Below are experts of layer 6 (counted from 0) of a mixture-of-experts language model. Rows are named router (the router's row for the expert) and show model dimensions 0-255. Each number is 128 + 32 x the weight over its row's rms, rounded and kept within 0 to 255.
After each expert's rows: "mostly gets" lists some tokens that are sent to it at least half of the time; "comes before" lists some tokens at least twice as common just after its tokens as in all text. This comes from a sample of Wikipedia text that the model never trained on. Tokens count by the router's weight.

# expert 0
router [161 122 124 104 146 110 139 120 190 125  84  92 109  66 162  81 118 144 159 199 137 122 124 105 149  89  69  91 145 122 138 132 100 209  98 138 168 157  78 105 138 153 109  97 119  97 140 100 139 156 123 102 122  96 132 108 143 150 147 122 150 159 205  99 103 114 144 181 177 133 137 105  84  86  87  97  99 111  95 197 150  91 145 197 122  82 137  95 135 157 179  85 156 175  95 177 149 155 174 121 159 109  90  75 151  96 151 166 154 109 160 109  97  51 130  91 108  77 101  90  94 116 114 153 188 169 139 173  59 149 196 144 143 188 149 177 122 147 127 134  97 119 160 158 180 142 108 186 104 109 136 141 128 181 137 110 126 131 144  87 172  67 156 124 137 145 118 125  93 129 174 203 130 197 132 128 115 146 193 111  90  99 129 131  94 120 132  76 151 115 145 125 123  97  90 152 145  87 139 141 160 114  94 114 146 136 164 141 164 155  89  95 106 135 164  83 137 157 116 104 102 124 128 114 130 148 104 123 141 154 169 122 149 144 131 147 126 158 156 190  76 136  95 115  62 114 142 102 107 168 107 131 102 146  46  64]
mostly gets: " (", " =\n\n", "(", "\"\n", " \"", "'\n"
comes before: "-", "|", "19", "20", "born", "S"

# expert 10
router [151 173 113 138  70 170  62 149 198 127 212 124 131  98 137  96 179 121 155 154 156 138  95 176 117 102 146 160 151 184 155  72 106 163 188 115 104 187 172 142 181 122 130 156 115 151  84 137 122 160 135 129 175 118 146 103 120 111 167 164 143 131 141 132 108 190 121  70 103 157  76 164 180 143 130 134 157  75 188 111 105 108 106 153  66 196 174 153 100 123 151 161 118 120 147  87 129 159  86 102 147 180  79  97 182 156 109 113 133 142  94 160 187 147 144 199 152 117 116 147 100  89 123  99 167 130 165 119 135 178 106  92 141 131 156 135 119 140 147 120 163 104 143 116 161 174  93 143 168 118 123 144  93 109 126 142 127 116  93 144 145 167 132 119 164 151 132 178 164  93 144 138 185 164 119 152 128 142  98 127 173 127 139 108 121 156 160 162 104 135 148 113  92  70 108 158  91 173  84 167 115 107  78  81  77  81  64 143 126  90  94 185 186 110 161  80 151 105 158 183 160 132  63 132 161 144 119 132  52 101 121 118 130 163 138 148 176 101 135 122  95 150  68 137 115 141 119  72 141 170 120 100 138 115 155 109]
mostly gets: "),", " but", ".\n\n", " and", "\".", ".\""
comes before: " The", " and", "==", " He", " In", " the"

# expert 6
router [108  79  64 100 119 133 145 117  84 103 130 135 116 145  99 142 145  99 115 108 140  82 150 141 105 128 148 107  99 173 144 149  88  85 123  80 142  96 164 107 160  47 130 124 155 112 139 174 125 121 100 133  72  75 116 114 127 156  62 153 139  63  95 146 118 123 181 123 118 188 158 101 121 188  93 164 132 156 190 146  79 164 181 143 111 177 175 127 174 140 110 133 131  48  95  80  96  95  72  91 166 140 139 119 119 155  82 157 145 138  86  91 143 155 112  94  76 178 127  76 125 110 162  93 145  72 142 138 138 117 112 113 134 121 171  37  97 104 149 121 139 152 115 161 112  90 109 150 121 133 149 145 168 107 164 116 117 176 133 176  90 152 114 138 112 146  97  82 100 125 171 106 122 105 143 154 118 125 159 111 162  92 144 141 127 110 110 140 149 134 127 131 117 100 174 109 126 155 156 124  90 171  73  65 138 149  76 107 157 190  82 103 106 172 155 144  94 128 119 154 153 152 194 105 174  92  99 197 115 115 110  86  47  91 110  61 178 121 130 135 149 113  83 144 165 137 156 154 117  33 108 176 157 113 136 106]
mostly gets: " in", " during", "In", " at", " within", " through"
comes before: " the", " ", " a", " his", " this", " its"

# expert 11
router [147 122 153  95 138 132 152 165 130  90  73 103  63 109 150 142 130 112 140 184 130 125 131 118 139 117  80  73 102 121 157 152  44 134 113 191 104 159  66 177 104 133 114 152  99  94 109  80 124 148  53  96  88  97 173 130 128 132 168  89  83 140 148 103 114 135 147 151 175 166 158 151  87  96  80  81 144 141 134 118 164  80 130 119 107  88 139 113 155  88 133  78 160 168 143 156 190 147 163 133 116 124 115  97 144  95 141 109  84 108 171 131 138 133 131 154 112  39 119 114 133 103 126 165 145 161 124 148  80  82 122 137 115 176 112 179 156 179 106  92  83 128 101 131 145 145  85 121  82 110 174 134 123 171 137  99  97 122 133 111 144 118 156 123 112  94  72  97  96 128  99 143  99 151 139  60 146  82  98  74  98  83 192  99 176 122 154  93 184 114 106 103 147 165 131 144 156  83 217 123 177 165 151 123 205 144 143  91 125 127  66  54 157 116 114 115 111 114 150 150 156  95 123 164 119 133 118 110 171 192 173 130 102 119 200 123  75 163 136 152 116 152 155 140 105 141 122 117 153 178 150 130  97 159  58 129]
mostly gets: "–present", " July", " August", " November", "″E", " February"
comes before: "–", ",", " |", " ", ")\n", ")"

# expert 2
router [121 150 147 151 128 162 158 136 153 132 122 129 152 184 120 176  85 164 131 164 177 110 207 146  88 124 131  85 129 160 107 133 181 147 166 118 116 111 153 104 108 106  87 124 141 119 120  55 122 136 128 141  91  90 112 150 136 123 141  60 138 107 174 147 158 138 132 109 166 114  87 146 186 187 191 108 122 134 109 109 186 106  94 117 130 126 113 117  76 118 138  60 136 169 141 167 150 150 131 182 121 145  92 130 115  38 107  97 197 150 141 113 149 117 180  70  44 108  86 162 141 151 115 155  69  75 148 121  97 167 120 155 100 128 107 122 166 161 102 101 138  85 108  90 104  74 129 112  91 112 142 147 126 156 151  75 126 134 178  87  80  98 158 104 167  89  74 149 130  96 139 145 140 106 149 150 146 185  85 115 104  79 124 196 169 103 141  62 160 184 133 102 152 136 189 107 154 127 135 173 133 105 114 102 155 134 189 100  71 150 122  88 134 122 100 108 139 149  87  85 128  80 153  64 136 115  88 130  90 174 152  65 156 142 130 140 111 134 136 128 156 135 158 184  73 131 103 120 151 119 115 122 122 125  47  80]
mostly gets: " River", " Army", " University", " States", " Church", " School"
comes before: ",", "\n", ".", " of", " (", " in"

# expert 8
router [133 113 147 175 138 138 180 106  98  82 194 167 102  98 156 149  60 107 121 107 102 110 100 177 132 119 126 116 147 130  78 121 181 130 138 114  88  96 147 149  87 113 122 136  42 165 134 142  87 154  90  92 161 163 121 154 160 160 102 138 164 125 167 150 201  86 104 189  97 178 188 153  93 129 167  58 138 161 107 124 119 129 154  94 126  83 138  99 175  96 155 117 168 144 160 109  97  83 134 113 160 114 164 167 149 187 102 140 126 136 156  92  92 123 147 120 148 143 221 160 196 150 194 139 132 101 107 143 163 140 134 126 117 158 180 132  94 138  76 138 159  38  99 143 152  95 135 100 109 138 174 102 109  97 112 110 127 106 123 115 168 104 116 165 129 137 108 184 131 126 143  80  83 107 139  79 128 165 121 150 145 208 112  74 164 139  93 109 112  87 116  83  90 142  84  94 152 107  82 111 118 150 132 155 100 131 106 147 162  92 139  97 115 118 142 141 133 165 174 182 155 138 119 129 140 180  84 180  46 147 159 188 134 143 137 152 107 127  80 147 170 116 165 176 132  91 148 125 166 173 121  82 162 104 109 140]
mostly gets: "–", " ", "19", "20", "18"
comes before: "20", "19", "18", "1", "10", "2"

# expert 1
router [121 130 127 114 128 180 218  94 107 140 155 119 110 111 176 126 109 111 142 143  40 153  89 140 184 147 151 147 103 130 139 129 154  95 124 119 155 153 101  91  91 173  88 130 163 156 166 103 171 155 116  89  92 118 144  98 167  73 108  84 150 122 118 156 154  78 131 203 184 137 111  98 143 138 154  96 100  95 123 154 122 136  94 123 164 116 123  74 127 153 131 149  66 159 114 165 120 123  77 106 177 150 134  93  60 148 190 123 104 149 127 161 137 107 184 187 157  86 103  96 130  99 115 123 131 120 144 124 119 121 133 146  85 120 172 129 148  91 151 101  78 145  71 165 169 109 115 113 123 162  89 178 132  99 103  94 154 103 177  53 158 141  77 185 140 167 140 135 106 192 123 138 136 125  91 151 100 161 152 155 137 116 128 175 107 158 145 157 142 156 174 104 123 133 133 115 174 101 110  96 143  57 100 157 104  91  94 133 182 181  90  96  97 189 196 107 170 165  86 166 158 167 121 190  98 130  85  73 122 137 154 127 120 140 121 113  87 174  59 126  91  94 101 167 134 116 103 187 174 165 128 125 154 127  99  90]
mostly gets: "|", "-", "=", " •", " Born", "=="
comes before: " ", " •", " Total", " Born", " Country", " Coordinates"

# expert 15
router [159 156 163 127  80  86 100 127  92 120 135 101 132 150 141 133 171 163 106  82 125  76  89 136  42 103 117 121 141 125 114 130 134 135 129 113  97 162  79 189 197 136 125 131 157 148  78 141 159 138 147 154 128 199  89 118  88 130 135 159 123 114 101 142 113 122 113 109 102  79 135 136 148 158  65 223 166 173 164  98 141 173 144 110 143 138 126 198 133  89 206 104 148 107 110 100 135 106  74 174  74 142 184  87  93 153 102  96 125 187 144 197 142  88 165 156  91 136 109  85 130 143 144  88 122 158 110 133 125  98 132 164 109  99 108 146 187 125 147 150 180 149  99 102 100 105 165 154 157  99 116 100 133 104  98 170 162 102 113 185 152 173  71  81  67 105 148  90 101 156 131 164 155 105 118 153 107 127 107 137 165 121  71 101  53 119  91 173 171 119 126 139 115 135 148 143  78 166 146 167  43 143 144 117 140 124 193 126  85 110 166 181 156  77 108 148 132 107 121 100 106 129 138 151  92 126 101 167 172 130 125  95 121 135 131  81 166  91 104 134 153 131 148  97 176 136 168 100 111 108 156 200 104 158 156 111]
mostly gets: " where", " when", " which", " wrote", " because", " that"
comes before: " the", " to", " a", " that", " his", " it"

# expert 12
router [ 94 172 147 128 142  95  34 129 129 137 115 185  98 201 113  99  91 161  50 154 171 158 144 120 106 140  94 154 140 109 116 150 112 130 131 121 125  80 120 119 143 114 197 165 186 117  97 157 115 152 180 183 145 194 156 140 131 151 154 174 169 164 125  88 140 136 120  96 136 147 147 125  81 138 126 144 159 148 117 114  95 123 112 142 118 134 127 157 131 144 124 158 143  97 147 179 142  96 118 137 107 104 153 155 129 137 100 110  94 111  96  84 163 207  93 144  78 121 118 133  97 168 112 108  62 177  88 118 166 117 174 174 135 118  50 138 165 195 128 143 103 196 100  76 166 101 180 186 159 108 162 136 220 158 136 123 111 162 107 124 118 185 104  84 167 141 130  90 110  87 157  90 189 120 172 118 127  90 113 125  95 188 122  93  92 139  88 150 116 133 173 136 153 166 156 130 157 142 191 162 127 136 189 179  90 151 110 150 128  83 174 144 164 102  82 150  69 136 140 138 116  99 114 122 131  96 183 104 155 124 131 197  87  57 121 119 155 157 138 148 135 136 145 122 104  98 118 124 165 106 155 166 107 149 151 120]
mostly gets: " two", " new", " several", " three", " same", " four"
comes before: " of", " in", " to", " for", ".\n\n", " was"

# expert 7
router [149 171 143 157 171 104 186 120 149 115  85  66  98  66 149 118  96 108 112 201 107 172 136 103 155  85  61  84 159 149 129 117  76 172 125 140 151 107  87 122  79 130 147  73 122  51 143  97 179 162 139 101 134 122 138 134 109 141 153 112 121 111 152 154  94  74 117 193 164 195 173 145 117 146 117 140 127 123 150 134 187  88 193 185  91 110 142 100 121 144 147 121 150 139 121 177 112 156 166 193 131 144 102 127 141 122 165 150 123 107 174 153 118 111 148  93 121  86 121 124 128 129 104 170 136 172 163 173  45 157 142 115 119 170  71 183 117 137 135 145 102  97 129 153 188 117 108 148 113 118  92 126  90 206  98  82 164 101 143  99 194 115 139 145 105 119 134 146 118 114 104 202 106 185 147 126 130 122 126 110  97 131 133 148 143 152 121  57 144 140 127 159 104 171 114  89 171  84 134  88 183 115 113 157 168 153 164 101 108 103 176 126 161 154 141  85  73  98 154  97 143  76  90 137  96 187  98 111 163 145 134 114 113 103 148  98 153 148 168 150  80  94 142 145  82  94 144 170  77 154 110  83  99 161 101  86]
mostly gets: "5", "1", "3", "2", "4", "0"
comes before: " |", ".", "–", ",", ";", " |\n"

# expert 9
router [102 119  88 146 126  82 222  95 155 182 126 109 110 115 122  88 157 132 150 160 180 151 156 153 154  67 143 100 115 109 137 104 122  99 102 128 125 164  88 130  83 167 168 135 142 141 123 116  90 128  68 124 115 160 109 188 142 145 130 116 124 140  65 124 129 161 124 144 102  91 111  97 145  87 186 140 126 107 108 108 142  84 130 107 102  97  94 101 113 110 104 107 145 114 154 140  91 133 166 100 106  52 115 133 118  70 116  93 185 167 163 171 129  70  99 122 116 105 157 149 158 155 131  58 107 154 206 158 121 137  62  51 181 118 128 152  81  76 170 151  70 176  89 112 150 143 102  71 113 107 153  99 129 176 164 106 148 126 109 103 133  99 137 126 110  65  86  85 147 140 148 135 156  75 126 151 142 143 133  94 141 127 152 161 168  93 152  85 108 106 110 147 123 149 170 134 190 173 106 114 148 139 160 151 106 139 151  92 154 179  96  97 107 187 147 124 160 127 106 112 127 108  98 136  67 147 115  78 147 171 198  75 142 132  78 148  71 188 188 137 102 121 154  85  84  75 143 183 109  98 135 129  91  69 116 113]
mostly gets: ".S", " %", " Label", " Apps", " Votes", " FW"
comes before: " |", ":", " |\n", ";", "|", ")"